Experts of a small language model.
Training: a variant of SOAP for the experts, 289M tokens, 4407 steps.
Below are experts of layer 14 (counted from 0) of a mixture-of-experts language model. Rows are named router (the router's row for the expert), up (a neuron's input weights, with its number), down (a neuron's output weights, with its number) and show model dimensions 0-127. Each number is 500 + 25 x the weight over its row's rms, rounded and kept within 0 to 999. Numbers have three digits each.
Before each expert's rows: "comes before" lists some tokens at least twice as common just after its tokens as in all text. This comes from a sample of Wikipedia text that the model never trained on. Tokens count by the router's weight.

# expert 0
comes before: " |", "-", ":", "ed", " was", "ing"
router:476527461475466489522503541456520539518500507513488523470517488483514497519504509472499534502480466473488470488491487470489474523530469492505513501518522503542491454501498535481494487446486462514508512502471496490488512550462546483503467524499520450492520508568469452495496499504511464538515539478502542516536477525481522469494499550487482480512531517453483534514498497485480457493472
up0:475497525535512502452561487482477478498484479488501549503516488528485500505483533475479435488537492512481483505503452502477484525515522537510469479550482514498491490501518540556466502480454498492528486474492516509513482498463504472528485510545489493501530478491499499493464567458479504533507499491494550514502501492466511478532470505517483514485514511491504509478535515511478480533542
down0:516486507476498552522523458496500485535529483497510523515485502525523466501501487502480513500505530499522538504541507478479552507489478548496461471479529458534448503529516525478488527477474481481527501482489516519558536485487474520536487482465515498491531503484534486519501463485510505519499499546509535467506495498503452519506510535498551504544514507515523505475502490470454544491476
up1:489485489515478511458504473479549536497500489480489524455513506514528476523466496480487484483508501540514480479452419486486483537512496479484516438483545516545466543450523463483494516500451486485474468507517547508498491480478460503500496479484468500515498499462505493529469513528536466479472491535534493493484504511478489481521463486525522506480487491510509492494517498529451484551461
down1:472547508497486498498488505457490474461517513492481499491512530523517493485455536526520524501521532519489547443503434504522539566501542531519520464546524492495524445471568488499543454508443479504504480513501507499514510518454524498496533477517520482478490470461546493476479518497518511483508523518495482483543461487524439524491538498493531499511475486481525507530494497538514492513518
up2:526492527471494451484518510504494495514518450452517457537499512538487519507535492515501526506560490486493487479535521483518523520510507548532488510480537513510539494504499541549505494536488530517490488505544448535526537538508486508529499522511501545468515481497518508474488530534504503448466509516486510510543492523515507538534479531490509459522517523552486517495512549469544494540506
down2:540470561473458543493515473496505479507489540509518496520495454472521502522499514503467511501480483514458549516511538548501536483516509513466504508509493518477503473488511520520490486444497494536524541504539528467466522453475518481521456466501540466533494509478546513497476502472463477536545492529468488497488518523508515479501476483528495487484502464522483496498495518476527511500515
up3:499529532503463477482488500536515488522479510500484508513475526479539502521497480535468502498527501493478456488484449490508476474485476508470484511485520509541496491528488472476510501532489504499484492530529511493505532484558527530531564498501507469475494499479513493508493507455490450551466501472518493521505501492546508471513547503463524486488499487491484481467524517488499482503447
down3:481489492502538474506443470516506509512469478495503505478503474531520448504511510532493515514495498484513489509528514522479496512476498515520465518540507537522517526491501475489511484529531487509486501530461525513528474491479462504501472483510474514460481458499479508475472478509515478502522492537449516478468546519508463489504515482517473457516458517508521539518488471500481526493495
up4:502491559482494485480467522494511487502479488471491509503545512549514531496507529510477495507476521534505500473513515539505500493492512457482462540473528554492522459484505529532481474483494516494465469518447484523478488511494496504471478454509484488502508539518521531491483472462509431467484485511472512513507496571543528492482453511477461478500516511526512509509477505472491517508490
down4:561511495473485513551478490466514505503495502509506566489469476493481476517522483523520539468492508479533481510502545496492490512488499469490504516468494540512470489517539504462480492472507509490492517513535465438459483546531504527526540512500492541543488526508484510492497476504491545490503523520466460536488513476525484515504488498550529469522533480483528488482480439494492495558525
up5:460480525533522490548471512471502509504479496552481498460519514528503476513526503515527521528538480506478506509496527509484458510486480497487485497503530467461474478472459531484453506474497488478471486501476521543496517513483553501518491484437500522513518501532508493519519487491459497479479479465538523494498509518460447491516493487510472503525513518441484513508509509491515480509507
down5:497468502520524484534472465534498476513483496526547485483488535556503495490527507506532497519493544487509496459503515513450474512536490516499479454507491503516531501538523519485487531502482511513486528522538478486470493503452467525490515474461481486515520475546520502529489470533526514504484555510518521480566513479485494491534521465496502514463491458497514514533530521536491462508486
up6:478509508506484525479451492543522467523506526536501505470524480490528529487503525456531538469524506480492475482493512487518538535489463525479520496495500499494486533493462495510492535515449483511487475501534506482528478492514485502545474503465504515456529508506492447548456531509496488490488485525473453499496501531434566486463449460501505468522492490525527512465448487484440503513474
down6:531525489480476485479534528506508501508476499503487482481469549495505495518531495523487552470515556483492472509574496463503531520508485534523506504507526506518533483458476467477530482507502522509524499482459503442467505503535488472516521472483519485465517515503496502516503488532545489509515504474553513502510499464477499472499460521452600523477493485521500484514473490491510491512512
up7:527454441528489489479478534522504493504529535479505467470500498488478493504538496502504486467465568507437483497519482452483494465500490471489492511529477518518456486487473487497493510470488497514492503542481515474563539507504470449485501503506534474519526479481478520494500503490551496508479502519524487499480444538549523486465515510493530498495492501518487517504468497477480474484500
down7:507478514523490522506479486508505498445484457472517479525480524498480466485521478473502472507503531514501506491507544432484464537471520514518501513535441532455504476515475517486535554492504502490442477506467500574494472515486459489491472503481488490491527521464495509519540510512518486469504522526479520544482485501532480456498504494483518489483490478484496533535489458494500505496491

# expert 13
comes before: "20", "19", "18", "1", "6", "3"
router:510396462511479504506560495495583520487520512471484500488503470491489520503475509497514514490538547489486531483472485518523513510576487492490536519472490519498532474519481492497512501459471539498496477477451511505480516510506532463507499514417534469517523481496504519500517495520488487553522532480541513526477531505543494487529504526495489484499524526509498450513500461494515504520484
up0:459463475516537482483511465471538503502549511505443512486488454536498536495492496536501550468500503509506458432458505488512515476486496476525514481462528529478535488546500495486509568485499479457475494482509471496510518488454531530503454467514471486500529496466538506492478558527465465531497495486493507508536502518525508480499501533508523474525490506509504491488475533499517480524507
down0:453507510489505515446497517556512481503496488526509477477526500525516505478490556488522468505509542495491529485446522468500481518485506486498563531507510501516478526481494536449452492485511475466482506511507495490565491481554527486529518488500518524499495494528495499517485473517508480507566467541517486497500499517507467481510556451451503488512475481509510429510486475524504512540502
up1:520473514493489454426512520444490527457492489513515501524516490461516512492475452464501531493504512501494478511488511471503463499474528509498510512496516473478498516545452488515472483468523518439503474475510474503476478516525514463489495475494534489474465491516490520516487479533519557467492511506531517465445491517523476485506481517462457505517498502499476446489498520469539514447541
down1:516529466463489503483521485517544498540485480468513515516512469473489488496498543502510512479523529521467476489520515537487485478466471498505456474512475488503499464538481516475448546520499533502512546491471510494527513521483485504478475508533488450480462572495511530487514493534525521528445490506476460505522489479497477513495539513509531509538498495507491489437456557494519485500443
up2:519492470539491526534532505504515537502534476492562447508458511491514534486469504559519529492469486510486523483503468500543481509492550517489468457506497473505486506528438499469533484496508491519511508485496462477504476549484499473476497503469503491501478488476523496456475533472548506513501513471503518519460538470552513514515514495568490550483501541478525531534506507485544484531480
down2:521474492476504511495522504506513491527465526521519487474496502491500526492516536508507493478475546516483543508486524487469472472491493542527474537536458488463500485472481467491512490460540500495481528511500497496545506479492469486522488479498494444524459503484536486540504468524496563569480503480456556530518542445499542486462501482515542514505458533497514506508525521501525533532519
up3:503488536514517532456554494494543505473514489467533520543458485482495518490497529480486475511508541478485520518486507463561470485529480502521516549506529500485502539510533459480465499515446514499514526491446513471530517503501474516520535524485486509468551489497512531524533459486481457493514504516542536480471533494509518534494504486519511517503497504554543529494521494471542460447478
down3:464502444496544544492482529507513501493448484498519522501499509466526509545534509516496474489497540472487530538493528489505499485508519513518491486489507547479524470494520507504490485502518497520502492456458490532487509523508481476512501467484549473492485490497501524506481467529472502510445478552533529495510490538496522554493496442441522524483495483500526474465500509506528565479482
up4:530505485520515508493465468473564487518527492499506465470537538480494469516473486487525489525475477490482538499506501485532513460507490472519519469475459480501464526501505494453489483537496551531523483489515511516541517545500531498484532487489531509515498504537484492462485483517488509507523525479521508534471459507501530522518490540558485508535523543486452487531528477474509469454500
down4:493513495492529484518493491523513464496498495515507447499489501505506525481448503505493511537525491523509468458531559526522485481510481507501497473510500492525489493463539474484506504479491498508495486470499496473481512495444515506492504543498529475468505573532494489475519498457497511476547570534522509485536486484479514502497489506505507540540530499474473452518545490457496501511504
up5:472500519522477526509555493497533484506533492503509513469492508508466499525481483474498504476507483535504479474479492473521506516541511507517519510458485520533475501512520492480491488532516486491464519511448522478496508482471507478507544491457519531495468472531476524556559487534503478498482485533504495518479485467486511529513507464481551506558510463548461489512510533485506456516497
down5:515483514522511515501507531500455496498490479522470520512494532511487511526500467483510497502487499508489485530480529508519497531527465461486488475458526492525538562514534471470524526494499521465477496534443484515511521519543484489479479538515489505535474482500477527517523489544482451502513486543497463511500494494516481523470490504449523506484500471494526447512470499503529543490527
up6:490500511498521494517535523493506447483491492535448529475498513488474499482459481498544556482483535526510481483515499490486517505525496508466529464462494498521482483489520514486525461528494473477477476525445520532479469534484542497441498487535516481512541528502476517515501495520493481512480460527509501538461498541504497521539478548490494508446507481515516527505528489495472515562518
down6:516475522524487494509529517476526529475504489475497474482543542495509512472492455515446513541552534499477454522523515501514494513500498468527547497468493527462530503508511482507531488480518505501503437533495483523504515481527453527507467507474494477496483471489517510498519521508531526475455496477482438521457506501512508503492530511487500470458508474510533539521517505512532468470488
up7:488515498513480492506504518544496512542530477499487484541498496507522505505489499506469522490510497505532474518488517521513528485488497507480520478493507465538506498482481495475495536527451497471536481499495519500511490476522512510562518507441456468517504515541463502457507440506463509503457542505488514538480497469506491513530491499483522508499528500459520503497512489482484502547508
down7:437488462522502530507501501443484502490479501521485543501530451488492488535499464505538489465493501480500518524533502512511522474465533534523518493485509476495478509521512516504477460539519524495506509511493513583505477486478545499520498451506522521450524513493518513505491497492457452490503517493536478523539471534477506492510536540480521544462464523502501517513464532513545514490499

# expert 4
comes before: " ", " |", "|", "0", "1", " |\n"
router:526525519518471497522503548446514503497494488512499506501484513461476518446452500452498504521543511506471524504518477478504526522493472467478489523500504517509532481483475526505460494507497500479541507511458491496526519524501487471486498510488517451497452492537521509474488482542506505481497489491497577560514500479494506474514456499484493483488511506499512502496499509505514522522492
up0:510520477496530516529495531498514531488478526524519518481469495514531501488501507434511499502491458487498490488475479522529497511504486482494509493466551508509491483530520492462516474480510499506495504539489517498518466533508550465514496459523454511470475492455525481492536487550458467479561458474508475521484507473454475526483506488472505512538512492549513473474489468523504529474503
down0:520539492485468496545506467503503510478549483475489462490541481509498505573505484455528518485467500520506484482480491531464536522528483486499477489518500504449486516493482535478514479499498484544493509514488541480499542544477493501482519453504466536479489480506497529481529503477488508497479513502475452479483501566431479479473494523481509490550507527467472473485509509507493499464508
up1:512510514516511507493483475481524523452504501483482486474543508467480533529505508505536463468438483488542545503553520511467535525534483458463527476481501515490503474498478537494470520496502477506521513535463494493499511516549519496465488466462499477507464531474506517492485493525498506494500481502520511507534436560485500517504510530487471481463472559514516530502522484482457499516478
down1:457464517483504487488490533517475451505467489489469549545522505476501478489475506530537530511496495512491498509514532482509517477501505531470557504485491512497504515492503492472438542548454465496515520461522468498491547507510502535498524510525538485514541491479533524532499481518520508550497455504497477509525442455507513498450512543480483499548503499511484490443505465522453509500528
up2:505512468487501493460484513563504486511531513520478545480496483510485500505499491495507502482477487505507497488536509539542490509496497483527523532474508548482500513480439461524541504525488533464510517500501495496507501475525523490488511480508559476527505489525526475493478463471465480553469534519473504504499512502538514486525463518518477494488480504535519450482505480519511503492511
down2:488489525478506525530573468504487500501505511561514549515505515485483506491492477532497515548493505546526499477497479490508490469492514536453522498498522517541529492511489523514484516473541487494484517518466478483514517523488486484511497503488508453482450516518445503514477499463529584464521502478529495506503499478483490457499500519509490500532509462511504491504531493525569490477511
up3:493518512493493468502474464511486483501522517492480538464478491535506480518517480536513491488506564549585550474491486484470481509514519471482503536505464487492492521477476492468497497533478537514538452465504479491546492439519504484489471491511509491482427476477513514448519484529500488553485518517503504547485464481449489499461505444497470556511494492504489487481493496469506517465479
down3:481512545480514485499490474495488489480491504485511439446549449475514518454508492482487521476492516504533518497499530521532520476493492496491484493508478488532459558517477526536509498546509546489496471526514487462564487532538510463533498511526516528487472470513492520518497507504514474515491540462472485527471452469520527502486519480543502514473510456544481475510516515502507528478493
up4:480526465487480531482507486468514524471488482492505542517478497528487507482536505498510534492495482547507509527493502481537468490452526503471507505526489469494535507438503468483499499530495497486497520513509493452475536494540504529518498458530485462501479500489512462516486532463495525542533472531449478501486509523512504506498499506502471488482482499511474480531487511459503527539530
down4:457484537503526512446518540519488531480504556547528497512482494477526535506521501526517521459443497476524497498502516526478463536522517498506504480500531534533486526501548495496504527448530533470475509483551519504501518531512528502516460516469466486485495462530501487474514512515487487497454501494481485517492480489486516517531480549476505481506437501472478525486485481490496491527481
up5:451522523493516479465494497465543551549510509537546504456484514486505488516440506496475512473487493516447467508529507507464476485511466494541517507483520479502520516463524515512509485481503501505509504479479500477460499534530487478462517506490509466501490534448506463511487533516530522492493489512523551488495495485493532538491526514456487475485466493494505466509516513501482478521480
down5:517493486508454515534454453486478504497487475501473538533517518476515490467526450504452539465518462461549475518490512514500468505481495494492502516560483500508502496477482474515499483507473473477480517497539449504515498488483494523541538516471499495470507530500521529514489453486478491497457534495502490485514515499518486525518512495520500534524460535456474476549490512466477572484468
up6:527465524507524585548493497435484537492464443485450549473520490464511492495537526532511494480488512519533480484487478475503476515500516442520497523496516480523526525484515504457488456460494508465545531501510469516452490479513490556513473497473496471551528511503538510486451479517506506485487520539486526535506537508479484548485547555477483495482508506486499521520549478498513518489511
down6:530481505464491536494507536476493495515499477512488491500503474469510527497548486500471546510507521503468464457498538508510503487552526445508554530512466548517524522501477568525501562519522528502476491487496580521474485462503515488496529500505542501506564530482475491499489463524519533495491487545527548511517535508433528512479513499522532480488469486504503498490486489509466480470493
up7:494494483537486499497464533467481487524506503491485544528500462528469510516471502466516573546531500481531520461464514472512466458534517527434499466528459553478489465517454492511487513457522490462485513488513524499511484555500456517469524546511532526502472471519444523484486493505506449522487490483481527499498517524512486522475525511530510502500501479467487504487505479494478510491496
down7:476486491476494512539496531485545489486541488482515538498487477490476505488480538522484533494486467506497507507535560487503501524496511473490509516498510532456538444530488501539469513532489515519486512530498499496491486522533479493532480461456491483520497505507515493531527524487485499513495533541458497500495463521508496556495513488498519469555495503478538535527508490540495526489521

# expert 5
comes before: " the", " a", " in", " to", " by", " his"
router:469436483474489496511533499502535491521515519484534511497542479479490514476473522478493526464511488485522559512468477495521525497539493481489530531475509512516497450501465513479500499499530515490485450509511496495495532458539455496509454544514495528527498499515451493490494519474479497487555543466569507512489529514523472472552487509468471481533497554468493488534521512480507505464499
up0:499454503481529543549503474468487524493497506484489508536506531465490462508459490460474525518490568528509532470466512473515510484514500485508495511480531531525523526519442479469505534512481542505487492495464473473474522520477488507515512488483521483450482488480495523474486508524569513514518508526452533496533501514501502529476490499476489512508508526493532494522482557504525543495519
down0:525530477502482504510459505530503488517512467482495427506500492508500500500494505483502471482537503509511558476502523520494512498502486505528502489474478547516525505478495491493483512524461551520508473494483481555462508491507492503537472526486491475467514518470478523498560525520472482481484502531501481520524508527516508538527540479471540528499466539494509488543514522498518551531498
up1:444498445479528489510513478491527532514522480511545521540512458512464490489468484488499494456527483518496537505499511519509533480498477533437502489454479504484526483482498448469497513488509469448486521448500476517549511493486543506507476523514535513564557497464521493517469491518521506535538482488522473538449501496520509504515522475513487479479493474533514517476493501513511472499496
down1:510525498516512518497528479536529499479541453502522514506522501526482507499522480509505476539485494455500480451538497561486471503552555489519478518485501515481536496522474492505479468515522503497458471523438535462500521507521468536468512464526519513482521509457472466466520524449542462514504515528492559508485483471540521560485500486521481515473483468498513503501510461471526482547530
up2:474515478529479480481454497450480505518497468451529478502510472503485488534457510496518505495494473488500538533486496519511510522507531490490514473517489501509452520520529489515549480497482456481473515494496520522510512496516499483491500538495522522466477522517534519437535489510506533494518503483520468558526481484511475490533508500398528445511546478504505479538467514533451466484516
down2:502500454508480489494521481502487496455498486491551510556510466512495511567546514516508478487484513499514486487466519515477494520486553512498514529522492474504507390518506460505510487467503478503465502470472500516457492476534504444500499486476504495495556492527489514504517485461478483521468459525506524476483574501507519504456526512511454515478504499452497510515478478495493500533487
up3:483497517488472510498525499476491494480523497529420500475482527516490490492473522510505413544516533519498539502479475502505486551496489513481506477515534515447500477517482464538509558521465494525494511476490522534515459512489487498469473549479544533475537512503477519468530503486482479474497480524499511440520489466462514484534488482524524513516476515487534495471468497482516475512491
down3:516530457508514484498496497460506522495488456479507489491503554500458469486520475491521543492521456534514503473508530468518484465457498465490529503547508519469507480540488480500491467511499459494490499465480480547562491452499521505534515500468467526495542510533472502493497479499481535462465474513513540476527497509479511530502517562535475469497529457440516490500539520525515470514508
up4:472467519459510519494485474473496486491523541490542494471523491494503516494483482478472522469493541522510475487500483525486516481488505510487520509446559476498517511449507485474518491501504540547478504508509486447533527528498509479483525515500465463526510493465502536484508474485478567502456509438477485494498561500517465510508476514483494501534449473505488559512450495529536505531551
down4:508464485486474513518494499531544493501479543470512445481531524524500440542514522527466500490511539500490480497506492502527454466457536477495496505516537496476491512481467497477476479502489567528482498522518465471547490557471479478531528549527462487526522462485490523488499480504496517540491507501517510510529478535485521508478517489485516502509503496504527506515455493493512457538492
up5:498506525475502496485490469496496498510526470473492515468494495483493528524479474486488480526526502525490535470510537539547555439468496483502547516507476482574503468533510471513513484525523496492465479480515544513501514541501539534482500505454493515516486488491472483515513476486463453568535477465531467495520480481450501504497532508469509527497547531482474501512481502515469526494488
down5:477529532454472484489528518512514472474479528457511521513486512507503450501486539531542540502511541539516529524496550510523500458527516474514524507515482486496473485493545458501489511510502521477493498511506522537511508489501489492473504494475516515501473523530466509505517510509505512488495457457506462465495499470515502507522461504493497529529512474515426441529535497537535501510480
up6:507485540482452499485480482494500474500513505513452531542492502520484544475529515527528530479503515505480510457509470485520509485458510522506512479505571509485488499490534525512525472530498537545503540516491503501499485501545496502557539495447485537477533521517530503461503538470525474535512503485485505504526550513471486490502532528491519505476474496503508509460507540508513526503461
down6:503491507473527486515476474577533471508501489477529490530546513514499530491507512494528496501520452486499502513512510510439495481467526500535497513525508515503497510503515496503458526478512506460509512495515497504477502463529496514466506457487473540513533505487553499473496532544524497520497480512435518474519515484518523495531542445534573470521505463491525483485491524454534532461510
up7:524478476495488510475525474536506503485506527459528491540523451559463540469473498491483506473485513505529494503518479501506489503476519507505504508480536522522502515495496478485525529546532529520485509498477504517483521499523532511469493517476534497461523502479488501509473523486526531509499455463515499532484493493463507497500527550464520477542509484511541499488471538509457436482474
down7:461465502459515487482477532504512480516520495512510495479457467510503458481475530480505500476495499550510508491518519497505535508482504512467494521487526503564536511515533511474490470485512526540540523498548490513469520472514534534527503490516521487499482505477477504535449497531509541455521512496497468491547499487481473468483516508516532511489515494526489493443443507473510538503549

# expert 6
comes before: " ", "-", " The", "==", " \"", "|"
router:483449474471481513468510537459578491461503532471495499473544524502456482500519525479471530509543512464477523503466505515474523511496486469503502544514525489516508477460466516477495510491551504506512469484488462477485515486527484484552456527517546518540514483490490544495509519490490497461529484547541490504516539488478512508509462476500489494506507533493471447500517476508495494473489
up0:481480475472510493487489525506569462483520520512530501486509481487524490455513517506492530462483516468492499530500521502505454535517490510566513466500494542518527485523522516468486528454514508496480525472491451479524460435504471488497548515519447474507494485505500477487532486542515534481480521555496496491479468479501476507520511503446445517484488458523502500484506543505510514502468
down0:493540528483447522515461503509493501502482516475495457513501524533507472538459498484481527506522475525528514477509474475495508541423493564511519495491506514533541462483503460475555498489487494494515462491482538524477504447507546489473486507525503456481519496515471477462478495470509478474533523504521458507463487482481465492505473498488523546494514504463503491487484458525472510504489
up1:530504494510502465439514532490479505531535508481525461477492483557457523529453478472516521484454489499514470471472512525470500512502515498483468480520516493491486517503481477487520525545501482507507489487524486524466502498518538503489426516502507472535487530488478513465505507513477484502526478508490478563487506520506486481524499486512512523510519487499480459534487504498421471530492
down1:454482535563526506498467479502472462434487487473505495486507455508490493513501545520468496495492493481486485444522509513502520484469496474499525516516467501514480511495525476506486526464527523489519543443522512487498491514503511500523557512495534495537519479507471529513497507488522505512492520526467482511497471505520506496510469494540529514543503471497516475496507488500503469496508
up2:548498477491508494501459544516521512503510525474497525488492459514510517508538512487469523503466502518505503483470525521483473467485504496517536521505523509524485493493461529498517523476492504550481477521455525516500533517544486467509465521441456500517504504471516478482511509530512494494499486496480497495532510535497484494474529437488488449468469516490545521525485467550541537502488
down2:487502507491492495459542474509478524472468435519550479493485494524500476523469484492509493485499495570517517473503484507523496469472500468507526519464485505521525464484527472488498502547444494533522521511481464503525501492484506520492576533512492494540481540444527492485489506468494563527514520521507498512522526478536525537470493518500483517498553467513455531534504494508522501499464
up3:496446490503534520461531464491510452551511498464505487495479499504505464484504576486493537475510527517476486450494486497511492530525496507525507508507502499521520474541533498533507503536493548538533482517496516526492506496551486521471487492526527569511518497535523461505440513494486489512498490478535500494483543520493512456495490516507502506513519532444491513513519493541543482492460
down3:484430495519488523486525533500577457509498541499475543504525531484497563514457540519503524487473526470507492489544504558479490523539535469456498474470517544511500491513463511513495532528482460518498558502508509489505480507466504467524488474519489477511493500481475477486488518500478533531498459492492458505442505505473508505520491506499521496543490518526460492505483473467523501539498
up4:473486476476546498493480510496499481490507520526471492534514482499500489460507485477480478511481493516484535505496474459529506501477465545510543501487506485504459520472524506484497585522528505534439522504472500522470509533489474520496504486522493510524522546527521514505501533487457495461480480495439487453456510501521491524489469486514502513503489518507471485518472489468490543496507
down4:525491451498545506520526504505472477498526508494541494479488465512496548494500476518526483504542482515522455482514558503484478510537509512494518508491516508523508477521553537504484530514519481524531511467550534500519497482487509490446452492439485497513494522487506479531461483529484476499492525467495517516483514504485484517510495491505495492511483499522501513532501540483480539487496
up5:474493508466496454503520535449488534481494494505521466461498484465483504487475532497457523532519512521502508526524505500508474475486504463504495476526514488488535539480504485502518490514524524510486498490491461510480519540563478512521515450493504541467517484533483491498478506477472518450506484547474484521525505484528502526487462474499500476473511515475506494552502478503497485500514
down5:512503482519507479519486519493497498492498514526498524462529501500508497552506520493510512494503537536506461470504517475484503491477526516533496478487537480516467522516499458492462484470444497500487481509456442454518531473538439515570534499541464464525515435491463538490463485497528515501531509418483505539485481516480480517479520503504522492485499497531491471522450477457497447480504
up6:522516545475558461469466505481500510488478515507514558498541463526498528517518473496440496526456492492488456468516531538506468456488498507487484557526521519485525489502472505478454464488512500478488519523510504516453517457524483515508520533476494504514510510522471476532510515481473475526513470508520540538508548516468527543488465523489474468538509473482482516497483505511532492518516
down6:477501541485509499534481514501521465461505488491509524544506530539533449522492519481501460487533521519482472501482534483537533515523525509498470525484496481463427490499495496482474531503483499467495481495491496518466513458516489502454512527508564488512508511483536524489496495472449497481510476530503473501533481542535524550522546520514463480483480515466464486522471500501484495499498
up7:537491479484478525466456514475515480507502479532531510516507524515506472493517526476524492508517487510498489494534520514439462538500481509548462488506504510429498504500513531515467512558527514535504495493517459510507480525493513475505510488487486476526470474514488505494502515496499517524520492522491505520524506541485562470525505522490494496487535496499499515493523513528472489446480
down7:531530548449525524513529525489489491509477475494469528478489506506502503512484476558452501478533488471497485495515514491511485486497458472496501540487482482494466453523549475487546499463471493504494498467478511480533513489493490478483473524565521497520507533523489501457483527541499530510485497463530538557489500473515548500506539471487470523477496492523484530516476480486476484518521

# expert 7
comes before: ",", " and", " of", ".\n\n", " in", "20"
router:532463475457488492500517481453470509495512492496491518477557491505469535509476517500497542501546455546501514505484490500468512497539488472457559516524495498524509477491497516477511493505511499506486459499525507463503517487538484495525477509490531563507445484488468522514515505546521509488517529506491500506511494491416508479522489511490508457472505518484499495483478484482520520474477
up0:562476530519474460473478520459482494529527543477464481510469511523482490507501476470522518465516458441467516503503483501470478482488510508480555485554457514501490500443531494469496497487501521548505530494511469454535481472512526460481466510474513501495499458498494518472512548489523518512486436520468486486506501500449479483498497500509508495485537576478486461480521475526516459482491
down0:495498521542544504490528490479519464506457453505480510490473517479507533528524491500497521477567474445515451517505520528491511479516515486504471478506442524538493516473450459496519547490502496500495534460516520471485529489463477462512488504479490515486506528483523550496489504528475537448506495490521506507527519509486494528510499484514491486479485471523485506483446472536470510462516
up1:567481515489468461505445533505475540492484492499480500475474530505502510498462495505491504500520513513509501481513443525484474518503525492489471521504506539522484513500507514504506499497478537485494493544540484544443533510515500488440484519537520532499532468491457515538519533491557503504504476484485480488484509483451506455538507496475480485446519520493522485447518527522496505505552
down1:533470499519534527457488483558492479497551503500527504510490461489532489503465475517447498489490479459498477513504488509478500501499458542482465471504494501541469544565488526523501497520453483512495559507522512512480519551506462496506486497497451493548515486510510546491482456532518495450489506497454515493507505511510504474498462481497534479504485491510480515530502475512516496538516
up2:467528523461520525507442505491490520500484494520483502561501487501503486515523505479449505512512525531478478514483503486503500535516473446497513522485500447508517493516506500491541531477493485459519491515482498467510465465476503457498499534497534449499527482501522489565528488485559502487524507568483471511512524523485538518490489518475533496480496496479494466482465482451523474487503
down2:483515511464482497540538493506532454514531519488498508526461496492493483501485469474561486460522538476460514490531499468507494547529496509473529498511495481511491488497484506523513545495461540497520525508478491517515487556530514463497496493443511514462531535509520531482464537478533429483512490503507495546494511448525517498504464507511522501495478485525500479482484463508537532438520
up3:522491511494485542498509482526495565508505497513480480470478473460510491440519514523475485509461462539470460508508482473523473489524518482547481479507524513501525501501510513472462471524480543476501466502477488457476490539481509532519505479484484486493494464536483521483492484548461501452501477541481481502527485520507489453494503484480501489488522504471531520484501510495523517501528
down3:424513482537529497531508521491510497470503524524527458517499483495464527466495497472516459476522463516502471504549517528514505482535554503500495451505464562457492484489517545482491459496491477510481516481527509510513513447530503522507506525512499489512503509496492475489502494533459486549493482517526526531508500486479488507534528477524480489545499492505479488484514511508517496518506
up4:497482506466462544513441512472483498487491510490513490498559490499480519482518462504499540502496509509507536493550501505477485495508515480442511487477504521498483491478481473439534533520493503494477552495499521482493500527515496498538521511490499519504419559510495562471529544498507477475491531477521530509503524479514523498486525476504474513500480534506462494451476489476515438484488
down4:517442502435502491523469489509493541506499469498491485515537508518484528479485482510482499511549474489528476541498500544476465443476526457467533483521488516482446510490522531466477530522469531526508477505524481482518503476476516516506486512490493490508493471501464502466487499499539511490446463510463494513521518508473517495497491478506485462512486507501461503494519545467491520497500
up5:479484518496495481547458505488493545549524476511501495496507454497501476511523557484522566480484501563507539488484500484494506503491500475482505492506469475507480496526492489507508541533473518479472504492544524506499475508539478493535455513517510494488465515530487476517482493516485460456498545510476552496526499509433468522481493529459499462509478521504496526491541497538512503492497
down5:475516496546496492527486532502486538485492463511518492535501459469466558494512515519515538509492491534502504519489475477513470507483510524508507530553527416485487501517475527519479446480490506445501506498507512502511477532494498512515509484472472512526485510503478479534515454487532510506467463510485482482523473552502540495519540484489475482504497503520521493541492542467547537500501
up6:506481528522460474478464451502502493487514517457492482527577496490489549483541509510466495525519500528500495462501475513514507523498506525525484516502480494536537447512485522470502432505480508473463489505525456472479552480524482521488501460523523466513499483510525551474524500524501513528536527510518470501513493500493481485491489519492497491497498510526491494492432518513502453470468
down6:495520480519492479476492514478489494510546490518456521475535487496519533568515499523524523510479486502473488461477474503480507494532507459480488507506491489490485481490506525543507518502485549538491499453485488517485488495552501528495547512529491456496493466463537492471541515518488498547531471498490483479522493490496484528502515501502475522522487503469511521503520498512489489517514
up7:482470487512506475501495469492479482480520469560533458518484498477485490488476539464471493550476496533515527516523468470494504505504469520520500502512530501478502513528540509498489514528515465512485480508518482514490498506484501483466489499506478477505550500520498517513531495524466515494509497504502460519501524508436557531478557504539484495553562505503509481525452507469536474541517
down7:482505533443496504544493463495522499485513445519505461516504518549526516460501471544525514494487488486519484482538477526522458519467497579537476551474471461467489528530518500534492525500489481480459504555472536475536492487494511522508511512551463491484470510492505511480493508526537531508466515514490479498526484461507455518492438493473503525524501486545452529499476490505473496514481